Weights of a small mixture-of-experts language model, trained from scratch on English Wikipedia.
Size: 9 layers, width 256, vocabulary 12677, 24.6M parameters.
Training: a variant of SOAP for the experts, 6198 steps.
Below are experts of layer 6 (counted from 0) of a mixture-of-experts language model. Rows are named router (the router's row for the expert), gate (a neuron's input weights, with its number), up (a neuron's input weights, with its number), down (a neuron's output weights, with its number) and show model dimensions 0-255. Each number is 128 + 24 x the weight over its row's rms, rounded and kept within 0 to 255.
After each expert's rows: a language model's description of what the expert responds to. This comes from a sample of Wikipedia text that the model never trained on.

# expert 15
router [161 154 161 151 118 138 105  86 115  94 155 102 157 116 119  79 135 131 134 140 111 146 126 100 192 137  88 132 163 115 147 113 132 130  91 131 113 115  82 126 147 104 112  91 113 120  99 158 143 119 130 135 182 135 110 135 135  74 119 159 158 107 118 125 159 106 140 147 122 140 173 146 155 122 117 111 154 136 158 116 130 122 131 108 135  93 144 116 167 126  75 138 139 112 140 145 114 132 118 111 126 105 183 103 125 151 154 135 124 164 111 148 132  61 128 110 127 116  79 144 144 100 170 124 111 135  88  59 117 116 114 121 117 124 140 160 145 145  97 113 115 116 162 114 129 172  91 120 126 123  99 130 130 109 104 123 130 159 155 139  91 122 104 145 121 150 151 142 112 156 117 139 142 150 151  97 111 159 139 160 147 125 126 112 136 165 150 114 109 140 121 147 111 107 135 157 116 100 107 141 130 107 132 128 103 111 124 150 122 132  68  73 167 167 108 136  95 158 145 140 124 110 168  81 156  89 117 147  63 118 140 113 128  90 144 125 147  99 145 122 146 115 103 119 131 112 103 161  86 156 102 145 181 146 141 145]
gate1 [118 187 149 145 103 175 145  99 116 159 139 155 135 102 113 128 141 143 118  90 109 127 117 112 125 114  90 143 174 147 157 132 147  81 117 135 140 129 129 139 153  75  94  97 101  90 129 123 165 105  99 139 129 138 110 139 125 127 133 136 140 141 154 121 145 132 137 140 154 102 166 150  88 131 104 164 149 155 132 114 144  58 145 127 155 106  91  89 130 103 184 166 102 132 118 141 106 145 114 124 130 120 137 109 135 104 160 107 123 125  94 172 140 116 124  98 106 177 133  97 162  82 128 147 115 103 108 161 124 132 148 106  76 141 137  95 145 165 134 141 154 117 106 110 132 154  98  74 162 151  64 129 119 117 115 127 129 163  96 123 151 159  91 147 148 166 126 155 120 115 112 136 132 115 109 140 126 116 152 105 138 117 145 143 125 136 172 131 143 151 114 110 129 126 130 148 121 142 123 113 114 120 135 154  83 120 108 146 123 137 105 118 123 170 157 114 137 148 112 140 158 141 157 163 127 100 112 150 115  51 155 103 161 100 103 165 151 132 126 113 127 143 147 133 145 140 109 131 112 122  88 145 105  97 208 127]
up1 [105 155 146 133 102 159 161 107  94 139 124 141 117 130 106 153 120 140 101 100 113 157 113 130 139 154  94 140 199 140 151 133 147  80 104 117 128 137 135 139 143 104 116 105  74  99 119 124 158  91 111 139 123 130 112 119 120 114 128 121 149 123 163 123 120 125 133 152 135 100 163 130 102 135  61 172 102 162 118 122 126  67 175 170 132 110  79 100 120  90 183 157 132 117 118 133 106 166 146 148 118  91  93 135 121  83 164 120 116 111 100 136 148 109 124  83 110 129 149 157 144 108 104 142 121 138 107 171 137 121 137 130 118 181 140 115 121 144 114 130 157  99 115 121 168 132 119 103 193 139  85 128 112 165 137 137 106 149  66 136 120 141 121 130 152 136 132 131  98 116 121 129 107 180 123 131 115 125 130 109 127 126 151 122 125 148 157 153 142 149  98  87 132 127 136 137 134 145 119 129 149  77 149 137 110 101 119 136 154 143 112 141 118 154 161 135 157 174 114 122 113 145 152 173 124 104 133 168 111  91 165  94 156  92 100 159 175 135 122 124 135 142 132 143 126 157  91 131 120  89  93 149 109  92 143 149]
down1 [118 115 120 150 127 129 123 134 141 142  99 131 132 135 103 113 146 128 135 103  95 124 142 116 124  74 182 132 120 124 122 140 131 114 183 129 104 119 161 169 132 120 121 126 108 138 118 119 124 139 116 141 103 176  98 123 174 176 125 145 136 126 158 130 111 153 114 167 110 113 119  96 141 123 150 124 137 154 122 157 118 159 128 140 145  68  84 100 138 143 106 102 113 124  75 132 132 144 159 111 130 154  88 135  86 140 131 141 108 131 208 148 151 163 122 135 150 103 169 141 128 136  82 101 158 158 138 124 168 102  95 136 157 140 166 157  71  92 147 164 129 159 107 139 131 105 170 109 123 134 132 116 101 139 107 159 162 119 117 124  74 140 122 116 167 121  94 141 154 123 104 124 116 116 133 166  94 163 114 130 147 139 152 113 107 103 117  86  95 111  94  97 133 184 120 110 171 122 166 128 121 132 161 105 168 151 123 154 161 117 107 180 127  85 128 110 156 100 115 112 132 120 127 131 118 120 125 163 184 130  91 140 140 114 112 113 142 135 139 125 140 132 130  88 137 155 125  97 129 167 162 125 163 133 116  94]
Description: Plural nouns, title words. Plural nouns and suffixes such as games, people, -ations, -ers, and capitalized words inside organization or chart names, e.g. Industry, Singles, Times.

# expert 4
router [126 123 151 153 140 103 143 113 109 115 133 132 142 133 123  90  62 142 152 140 124 149 105 110 144 155  76 122 134 109 120 102 106 129  44 121  89 108  73 167 150 137 119  91 156 127 127 140 119 140 114 175 101 160 103 143 100 107 125 134 119 127 109  95 170 134 149 124 137 148 137 113 141  97 143 103 112 116 131  92 135 122  93  82 151 119 107 115 124 185  93 132 123  81 115 115 114 172 138 124 118 130 189 130 127 132 137 156 133 156 121 142 111  81 108 119 111 109 141 137 157 133 126  92 144 118 145 116 117 120 112 138 140 113 165 148 127 106  96 143 108 114 135 124 126 120 109 119 130 122 134 109 149 131 128 104 143 120 152 113 104 130 139 135  96 148 172 150 134 132 105 108 133 148 157  78 132 180 122 178 166 116 175 126 113 149 134 144 118 157  81 141  89 141 162 160 121  88 123 165 140 117  96 109 110 156 120 125 131 128  92 125 130 161 159 135  97 156 118 131  64 135 128  72 144 110 148 180  84 128 136 114 126 146 142 126 121  98 163  97 146 131  94 100 138 136 120 153  73 101 120  98 148 125 173 134]
gate1 [112 127 126 180 140 123  98 112 127 103 142 102 134 152 112 153 119 114  89 124 101 154 128 125 114 168 117 124 132  78  93 116  88 126 150 116 138 156 125 123 151 159 112  99 154 156 135 117 132  88 139 111 191 138 119 125 125 113 105 155 121 108 126  91  74 105 172 165  86 154 134 125 136 119 149 116 102  97 157  83 148 120 150 142 150 123 112 135  94 117 104 101  85 153  77 146  74 120 137 177 113 148 142 139 142 129 117 157 124 176 111 151 143 148 100 152 116  79 115 121 142 132 133 171 187  90  97 127 102 106 139 154 117 135 154 122 128 112  74 148 113 104 173  95 108 147 113 107  93 143 110 144 156 101 133 119  93 112 115  90 134 144 158  94 125 131 135 146 157 148 127 108 117  97 117 140 119 137 135 153 119 120 117 157 132 159 155 110  91 154 119 152 118 130 139 152 162  73 110 102 164 138  84 131 104 105 147 117 121 162 115 132 133 100 120 134  98 121  75 144 132 132 116 142 123  90 156 133 159 142 129 145 135 129 142 135 122 119 111 180 138  94 158 168 131 129 155 126 103 112  87 166 134 105 161 147]
up1 [106 113 119 176 134 123  83 113 125 102 137 103 112 156 104 129 130 109  89 114 110 138 135 131 133 170 125 108 139 101 103 122  91 151 134 135 147 153 100 119 142 131 120  85 160 149 147 119 129  87 123 117 176 130 128 120 116 111 108 131 138 110 119  91  85 113 177 157  84 140 141 115 137 115 168 136 122 102 166  88 132 131 146 130 155 133 122 134 106 133 110 100 104 145 112 146  80 119 145 165 105 155 138 128 179 116 116 139 119 188 102 131 120 130  93 138 109  68 125 100 153 132 149 150 199 110  93 131  97 118 135 177 111 138 143 102 139 121  72 156 131 110 164  76  72 152 133 111  98 150 116 128 161  76 133 125  94 115 124  86 132 141 189 118  85 148 140 139 147 142 143 116 120 120 131 145 125 127 118 160 117 109 119 147 153 148 138 107 101 151 151 164 127 125 142 145 168  93 102 102 154 145 111 120 134 101 148 127 147 173 119 142 110 107 137 134 122 132  83 163 113 132 121 144 116  92 143 131 141 141 135 142 148 119 119 142 136 133 115 191 136  91 159 168 108 141 160 119 116 111 102 173 140 116 161 165]
down1 [138 160 142 141 138  83 132 161  76  98 113 124 161 125 109 111 103 140 131 102 113  90 134  81 102 140 111 142  86 100 100 110 137 166 139 146 126 130 176 124 108 126 111 113 136 139 128 163 126 120 115 126 122 158 135 186 129 156 134 124 142 129 136 102 143 130 142 140 165 123 137 148 112 187 131  79 137 107 118 125 126 151  85 138 158 111 117 148 117 116 103 131 139 139 172  83 140  87 127 103 113 129 160 178 129 100 133  96 117 179 105 123 114 105 102 113 110 119 141 115 127 148 113 116 120 106 125 129  81 147 155 119 155 147 162 199 131 156 144 124 121 163 137 163 110 154 110 116 120 143 141 133 156 106 127 113 116 145 145 131 106 117 103 150  83 159 126 109 171 104 141 101 154 143  94 124 116 190 151 151 152 110 109 137 141 120 136 130 118 165 189  82 101 140 148 133 122 145 120 135  99  95 108 136 133 102 117 149 127 134 144 169 155 168 110 188  99 118 123 126 114 139  68 102 153 137 114 133 125 148 131 130 130  85 131  95 187 124 150 137 103 147 153 150 116 132 124  78  95 101 146 103 164 121 130  94]
Description: Numbers, dashes, separators. Digits, year prefixes, en dashes, commas and odd spacing characters inside numeric data, tables and formulas, such as 20 in 2017, 24–28, 12,600.

# expert 11
router [113 125 175 167 138 166 114 121 124 130 149 117 104 115 144 101 153 147 170 125 113 147 129 100 134 155  85 110 137 113 127 123 124 136  65 141 114 118 134 160 161 130  91  73  78 132 112 148 135 100 133 141 134 110  81 102  86  92 116 130 109 127 136  86 137 125 136 119 122 148 148 134  88 125 165 110 146 134 158 113 124 128 108 116 164 143 146  82 125 131 120 106 121  95 142 135 122 120 128 137  93 149 121 131 112 132 109 127 110 145 151 158  91 120 157 104 113 134 124 144 160 109 185 135 117 153 128  35 116 118 139 133 141  95 122 138 122 128  83 144 116  91 125 136 126 129 112 159 179 141 126 142 132  78 116 112 142 155 130 104 120 175 103 134  96 126 146 126 121 159 119 165 150 149 131 120 121 161 129 155 199 120 170 116 133 148 173  97 115  92 128 145 133 105 145 145 118  82 104 139 102 136 134 118  77 102 113 153 145 149 121 108  74 141 107 150 107 175 122 146 132 144 164 130 138 119  98 127 114 130 110 135 166 120 130 127 183 108 162  97 139 113  91 131  98 163 129 124 113 193 154 101 137 131 148 127]
gate0 [172 153 125 160 122 135 150 138 125  88 181 154 153 142 122 118 141 173 105 146 181 144 131 113 127 133 133 165 139  90  83 153 108 140  83 125 149 134  78 126 130 132  98 127  98 132 138 126 134  93 121 129 163  99  92 121 130 145 117 167 135 177 112 107 156  82  83 134 143 142 120 147 134 152 171 152 106 140 113 138 141  41 127 172 116 141  83 140 131 103 110 132 123 104 113 140 151  97 139 145 128 149  93 154 150 161  95 134 110 120 146 136  97 140 160  92 148 122 140 143 112 137 121 137 148  88 123 133 125 124 113 141 111 100 119 157 115 118 123 155 125 137 150 144  72 141 149 136  92  92 138 179 135 126 119 118 156 121 132 135 153 130 117 113 154 120 161 159 163 119  94 150 123  98 151 105 104 133 108 174 137 201 139 146 145 107 156 142  97 128 152 120 134  82 139 129 131 157 106 141 117 100 134 135 121 120  96 140 103 154 152 118 134 138 146 136 150 159 109 159 144  85 141 118 144  94  86 143 110 129  97  50 109 134 164 131 166 121 162 126 113 126 132 157  85 136 132 116 127 127 118 112 113 127 167 129]
up0 [148 145 115 168 141 140 130 157 140  96 163 136 158 122 120 140 117 159 109 147 178 132 128 116 110 110 126 149 153 104  83 134 107 157  98 124 142 130  83 120 118 119 107 132 107 124 144 120 130  88 133 144 139 106 100  99 119 134 131 158 112 157 113 113 153 117 120 153 136 103 112 186 126 149 154 197 101 131  87 137 126  61 137 163 126 122 102 129 115 132  93 130 152 126 111 108 154  92 120 127 155 152 111 151 171 157  71 125 109 125 145 151 111 145 155 113 144 131 153 125 102 137 101 136 129  80 143 150 125 121 104 105 101 100 118 164 129 131 123 149 142 136 164 130  75 142 138 119  98 110 132 171 126 111 154 143 166 117 145 132 166 126 101 126 157 103 152 174 148 107  96 130 103 102 153 113 102 145 125 164 126 183 108 161 142 103 142 142 101 143 186 122 139  92 120 122 138 156 116 134 129 101 128 126 109 118 113 161 101 168 181 136 137 153 152 138 157 143 127 142 147  72 155 133 140 106  70 134 101 133 111  40 121 139 157 123 151 120 170 147 126 109 151 147 111 125 114 127 142 123 112 140 126 132 181 142]
down0 [135 122 113 137 126 137 129 138 104 122 129 115 122 123 120 117  80 139  99 124  88 119 104 168 153 147 153 150 128  89 106 141 109 103  91 117  95 155 142 120  92 106 120 119 112 148 174  89  81 102 106 136 118 165 151 121 108 145  58 106 148  71 150 118  86 105  92 120 125 115 136 121 102 142 137  99 147 161 160 131  98 171 126 166 118 120 108 105 131 160 130 133 137 120  93 122 145 131 117 114 136 129 139 103 128 121  99 113  96 125 124 113  98 108 133 181 142 138 153  98 113 179  94  97 100 108 173 135 139 184 134 142 140 127  92 169 123 111  76  95 144 106 147 154 128 148 113 118 112 151 137 107 122 111 132 114 160 166 120  99 126  96  72  75 191 133 106 165 156 117 126 122 156 129 104 119 144 122 132 118 108 130 107 171 114 149 144  89 131 114 166 142 108 131 122  87 103 132 147 148 112 115 138 110  78 146 130 127 141 146 148 137 149 150 123  88 146 119 111 134  99 168 103 113 128 112 137 151 108  90  98  85 113 112 170 114  80 145 106 143 121 123 139 145 142 100 173 122 134  94 149 145 148 118  97 112]
Description: Proper name pieces. Pieces inside personal names, place names and club names, e.g. Aber-de-en, Vas-co, Moy-ni-han, and first names like James or John.

# expert 2
router [168 147 167 135 111 141 131  96 110 100 115 109 109 130 139 128 140 151 135 164 123 138 157 111 125 162  87  88 144  84 171 127 144 129  78 150 126 110  98 168 145 154 131 122 120 100 122 158  92 122  90 104 149 114  89 125 144  89 106 119 105 120 120 136 132 121 107 104 141 141 160 133 119 154 154 141 155 132 142  72 110 141 106 112 175 119 136 131 154 101 104 110 134 133 108 141 130 171 112 109  89 134 159 114 142 146 157 138 128 125 127 156 122  58 108 111 116  94 122 151 173 158 185 101 132 128 102  82  97 124 152 177 117  97 131 119 133 133  87 101 116 114 157 120 126 125 110 120 126 111 111 136 113 107  88 100 145 179 141 131 112 128 121 144 103 153 158  99 125 143 110 129 134 119 128 100 111 171 118 118 163  94 129 111 134 135 121 115 117 147 118 138 130 111 145 170 120  94  98 129 159 162 114 140 126 133  72 150 149 161  95 136 103 129 110 146 120 170 156 127 129 124 183 100 131  90 145 136  80 119 120  94 114 103 132 105 173 121 151 103 143 127 102 120 111 137  94 154  61 168 104 115 167 134 170 155]
gate1 [112 113 150 126 125 127 132  89 162 115 122 141 173 170 120 161 152 161 142 164 203 136 152 129 115 125 101  84 135 102  82  87 133 119 119 144 121 111 132  64 121 115 119 158 104  96 128 122 110 154 132 112 128 118 132 127 148 147 140 132 107 127 149 128 116 134 163  94 152 105 102  78 160 114 169 130 113 151 118 127 136 160  94 111 134 119 114 168 133 118 121  78  98 171 145 145 133  98  95  93 149 139 124 165 140 117 147 134  92 122 146 134 147 134  92  98 116 115 104 192 163 141  88 112 125 111  97 149 136 151 129 139 151 160 115  99 118  70 163 165  85 144 163 123 113  88 115 166 117 101  97 132  98 144 122 117 160 123 125 160 207 137 115  92 121 140 102 145 143 150 137 171 120  95 127 162 106 103 132  96 108 143 120 140 172 130 113 137 137 118 136  97  85 114 123 157 121 138 134 146 162 154 113  82 129 145 161  96 144 144 175 122 137 133 131 140 142 134 152 164 151 107 149 132 118 125 138 129 115 154 146 126 127 115 143 117 111 107 141 107 148 125 170 100 100 147 115 118 125  94 147 162 152 109 145 134]
up1 [100 116 138 150 133 131 133  69 126  97 123 117 187 151 138 144 132 163 117 145 206 153 127 109 101 118 105  95 186 106  75  85 105 134  86 117 106 118 112  66 138 110 122 138 111  90 136 141 114 128 128 112 135 136 105 137 132 122 138 146 128 108 132 119  94 129 154  94 146 103 109  89 147 119 171 126 110 154 125 133 140 168 117 115 148 120 127 166 163 106 103  78 124 170 147 168 125  90  76 118 157 156 116 177 136 123 154 129  85 127 137 159 149 151  89  82 117 125 112 155 139 136 104 114 129 105 116 141 121 146 113 136 135 115 125 121 129  60 153 165 101 140 170 127 119 114 125 175 129  84 101 130 102 117 129 125 128 116 123 156 186 138 110 110 110 136 118 147 165 147 125 168 122 117 131 147  89 114 148 113 124 125 111 153 174 131 141 134 132 132 121 101 100 118 143 171 106 108 118 150 170 134 110  97 118 146 160  84 126 126 153 118 141 134 137 138 138 141 154 192 136 129 168 134 130 118 131 141  98 156 131 137 135 126 118 109 131  95 160 110 157 128 152  95 107 165  96 120 126 107 154 129 146 114 119 158]
down1 [150 132 147 150 110 142 149 134 103 106 137 152  82 152 140 150 127 113 107 118 156 145 129 113 152 160  95 161 107 122 140 135 152 109 125 120 102 142  80 115 124 139 167 123  76 136 174 133 150 160  97 118 136 157 120 145 118 128 132 118 104 123 155  78 108 127 119 107 137  74 106 157 141 131 120 111 117 144  90 143 153 135 112 109 136 105 165 158 132 169 155  82 165 153 128 128 121  94 129 105 121 129 131 105 121 101 127 132 136  86 122 125  60 148 138  85 185 104 114 138 159 117 138  90 119 100 128 146 120 158 159 113 138 144 112 113 120 160 118 160 101 156 137 107 154 178 175 153 125 156 133  84 139 108 148 140 135 121 152 143 140  48 145 123 101 104 102 135 122 147 178 137 128 102 159  87 208 135 123 126 162 143 110 101 138 124 132 157 132 150  89 137 116 113  86 131  91 148 124 121 131 155 121 134 130 108 119 132 133 139 159 188 115 126 147 136 113 156 136 134 147 133 107 159 172 156  90 119 117 164 128 158 111 172 125  76 142 121 130 129 108  98 109 136 110 108 107 131 117 139 140 103 147 149 121 162]
Description: Common nouns and demonyms. Head nouns and nationality adjectives ending noun phrases after the or a, such as University, League, village, French, Places.

# expert 7
router [112 167 147 141 164 129 106  95 116 107 119 130 139 159 142 118 149 179 151 145 134 160 101  96 173  90 119 131 168  79 198 125 130 127 111 121  77  86 101 165 132 122 124  75 133 116 148 126 152 132 128 158 130 100 103 157 126 123 111 175 151 127 129  83 118 159 105 144 134 116 170 164 156 143 176  94 129 136 153  78 123 126 134 105 131  92 142 128 115 152 137 125  90 128 127 141 136 145 132 121 149 124 182 117 132 125  73 142 149 141 125 135 109 104 120 117 145 108  82 144 117 107 151  85 127 142 109  99 100 124 131 160 148 133 160 125 129 144 138 142  87 118 118 142 130 120 110 114 121 107 157 121 120 111 139 126 124 122 111 118 115 115 120 165 147 165 167 111  89 174 109 145  79 131 138 126 122 153 148 149 135 107 180 103 136 154 143 130 112 171 157 132  87 152 142 154 141 133 100 108 150  82 120  99 104 126 127  86 143 111 113  84 128 142 108 117 106 141 141 115  90 134 192 100 135 145 173 121 111 154  78 108 118 183 136 131 131 112 147 120 153 137 104 137 106 123 101 120 104 149 115 119 157  98  96 153]
gate1 [117 116 111 157  95 139 153  93 131 112 130 146 106 192 145 109 131 149 101 142 180 162 124 102 123 121 151 144 117 130 140 108 150 141 146 143 135 107 107 206 152  73 127 104 107  97 141 136 124 144 128 144 132 141  85 130 115  61 126 151 173 118 146 118 100  93  89 147  85 152 151  95 111 110 125 132 178 115 144  91 111 147 145 125 173 123 128  90 109 105 125 153 145 147 127 160 140 128 119 162 107 150 157 147 128 150 115 136 163 143 107 112 141 122 112 121 150  87 129 148 122 136 134 131 155 116  99 133  91 128 133 161 139 134 151 154 158 133 141 108 135 143 148 114  84 120 155 107 138 112 165 147  95  90 115 102 149 153 116 149 159 134 135 136  76 112 145  94  91 124 126 158 157 149 119  96 129 101 151 127 122 141 107 114 108  76 154 103  92 127 105 103 134 136 119 107 136 141 105 176 153 117  72 105 185 114 157 101 142 115 134 120 136 133 167 139  83 164 130 139 131 173 149 133 104 125 119 120  90 121 121 114 116 188 126 112 115  93 167 131 135 131 111 106 108 112  97 113 129 144 124 131 161 129  78 105]
up1 [ 99 131 132 144 106 128 130 128 121 125 123 125 119 162 106 122 122 153 118 148 170 175 160  85 104 116 133  97 103  93 127 108 149 123 114 134 140 117 108 175 145 122 143 140 126 106 136 147 107 153 107 151 110 148  98 130  86  68 120 114 171 124 146 125 121 130 132 143  96 128 139 101 132  93 115 156 128 118 127 106 110 127 143 138 174 131 100 102 109 135 128 139 150 181 134 138 130 162  99 179 100 172 164 120 126 171 111 103 124 149  86 130 124 111  89 112 147 111 122 145 137 154 152 113 178  97 114 136  66 122 128 173 133 127 145 155 164  79 137 153 113 142 157 101  91 120 148  99 110  76 173 155  64 114 143  87 118 116 136 112 167 155 117 110  87 109 161 110  95 133 127 157 138 128 135 128 134 114 166 135 123 103 126 125 104 110 167  79 107 158  98 119 137 125 106 114 141 142 105 187 105 117  96 102 147 109 159  82 109 122 142 116 126  98 171 140  91 138 150 136 148 139 129 127 102 106 122 104 100 121 139  96 115 183 124 138 134  99 176 129 156 128 113 145 126 150 120  84 113 108 156 128 136 119 103 118]
down1 [105 151 117 110 155 113 139 146  95 131  77 135  95 173  84 143 157 146 103  97  93 128 139 111 146  99 124 118 138 152 142 103 115 138 145 163  91 113 104 155 117 121  97 130 107 165 124 159 131 176 132  78 143 158 130 129 161 129 152 122 151 145 117 136  84 158 107  78 136 143 101  83 144 126 127 124 159  92 135 128 132 136 164 120 156 155 136 128 151 113 157 124 122 145 111  81 141 109 105 106  98 114 156 147 105 113  89 137 173 144  84 101 137 176 171  83 162 112 136 123 133 136  86 143 111  96 113 129 124 172 163 107 158  95 100 141 125 108 161 126 127 126 125 100 129 142 137 127 143  93 131 135 155 147 135 162 109  99  75 127 100 142 117 100 136 100 137 156 140 131  90 123 114 181 159 154 116 138 136 135  89 124 118 128 105 147 121 111 139 127  87 148  99 124 114 142 144 116 115 113  99 163  90  98 127 125 129 138 165 185 103 110 131 103 138  99 126 119 116 150 121  85 154 103 102 145 125 135 114  95 119 110 136 108 138 140 152 148 139 116 121 101 155 173  87 124 141  90 116 143 116 116  81 182  93  87]
Description: Table scores and statistics. Numbers, slashes and cell bars inside tables of review scores, election votes and percentages, and sports schedules, e.g. 8/10, 53.4%, Opponent.

# expert 5
router [109 144 151 184 150 164 136 111  90 116 143 111 124 130 108 108 111 143 142 199 110 152 116 101 161 134 116 139 119 100 201 110 161 169 100 136  89 119  96 138 152 157 122 117 168 106 122 144 137 133 115 110 115 117 110 165 127  91 107 146 151 109 113 122 129 127 134 113 134 105 121 171 124 121 113 142 117 128 157 122 120 170 124 123 148 133  97 135 135 123 157 122 128  77 161 118 138 156 123 111  78 134 180 122 110  96 125  58 122 144 117 158 131 105  86  89 117 127  90  98 162 110 110 141 141 127 114 100 112 116 122 158  93 120 149 135 141 116 134 116 111 130 132 127 138 157 132 144 124 127 136 111 149  85  97  71 138 134 139 119 127 165 151 135  86 116 157 103 142 156 105 112 133 158 109  79 143 113 123 132 154 108 149 130 119 158 160 136 131 155 136 173  97 152 157 158 101  97  80 140  74 122 112 137 112 140 122 103 113 125 126 108 108 137 137 141 141 145 131 109  89 128 122 143 164  67 114 159 104 141 109 122 147 109 158  57 139  92 160 126 118 133 120  84 134 141 107 141  68 141 136 132 115 132 153 161]
gate1 [ 69 117 166 108 113 144  87 109 124 114 141 175  98 128 122  95  91 148 119  95 160 144 143 128  69 110  81 102 143 150 125 106 131 127 100 148 135 123 135  85 102 109 133 145 152 145 136 153 156 118 123  96  66 133 125 157 103 146 128 156 107 146 137 111 115 114 107 122 122  91 148 109 111 124 200 151 124  95 121 151 141 129  76 136 161 120 135 140 118 132  93  94  90 122 123 112 115  92 138 123 125 138 124 136 149 157 109 100 111 140  85 132  99 152 127 141 116 143  98 107 160  84 141 143 111 131 111 120  97  99 169 117 131 108 142 136 117 110 144 155 145 136 143 140 134 153 186 159 105 102  68 133 110 138 112 165 122 181 171 157 137 153  92 155 104 165 139 145  91 123 117 129 113  87 166 134 144 131 123 147 141  92 157 158 118 123 113  98 120 131 162 109 126 110 132 142 104 128 136 125  93 124  85  81 126 176 150 118 144 178 113 130 132 137  96 143 134 193 160 128 128 142  87 132 121 123 117 121 125 108 113  55 130 122 125 153 119 127 144 128 104 105 142 114 116 102 151 158 149 141 127 150 134 116 111 131]
up1 [ 61 129 154 127 135 136 111 125 142 118 134 169 122 125 142  91  90 151 124 106 139 146 137 137  82 100  82 106 142 160 140  78 130 137  79 141 141 140 127 114  99 125 136 158 133 135 138 148 176 128 129  94  76 111 137 181  80 148 119 142  92 147 136 111 127 104 127 155 130  92 127 114 124 111 177 162 133  86 115 134 154  78  49 158 148 139 117 124 111 133 102  90  82 132 110  99 105  99 141 124 134 136 120 139 146 140 103 127 108 145 102 140 107 141 116 129 131 124 103 123 170  70 121 140 117 134 103 125  92 104 174 126 151 116 131 147 130 100 144 146 125 164 125 144 141 160 139 141 112 111 109 116 110 117  99 125 105 163 144 173 139 151 115 141  99 162 134 150  83 126 100 107 118 112 142 123 131 122 103 144 127 109 157 170 123 138 123  89 111 118 137 149 113 110 129 149 117 120 137 139  71 131  97 129 116 167 143 105 158 168 117 135 117 162 108 134 142 200 176 114 115 137  95 109 117 138 124 131 107  96  93  64 140 127 112 139 120 111 111 144 113 107 148 121 102 131 165 154 147 157 147 143 146 115  85 153]
down1 [112 126 117 131 133 155 135 100 156 105 148 158 110 112 124 146 144 126 143 127 119 138 124 119 113 152 117 138 104 136 136  96 156 138 148 141 121 175 121 138  97  65 116 145 126 149 136 160 153 133 147 121 133 121 169 105 175 140 135 129 123 103 158  97 129 148 136 129 119 117 217 126 124 132 187 117 110 131 114 152 182 119 147 146 127 102 104  90 125 130 138 101 107 167 155 142  94  95 154 118 150 106 107 133 136 141 127 164 154 121 111 102 100 124 121 175 135 169 130 154 125  67 127 142  98 149 114 130 158 113 165 124 135 179 130 142  92 107 131 104  93  90  97 149 173 135 152 129 133 102 157 176 183 177 131 114 115 148 184  96  93 151 152 153 105 154 131 156 133 113 143 139 162 155 170 134 124 133 139 137 157  98 132 146 156 134 108 149 135 137 117 149 143 100  97 142 132 147 134 124 156 131 138 122 140 114 122 133 113 139 120 104 133  81 168 160 170 114 156 122 125 163 141 100 133 145 161 121 133 131 151  88 117  88 121 140 134 178 171 134  96 121 131  86 106 148 129 167 134 154 147 121 133  87 162 156]
Description: Year digits, taxonomy. Final digits of years after 18, 19 or 20 (18-88, 20-07), "of" in prose, and taxonomy infobox terms such as classification.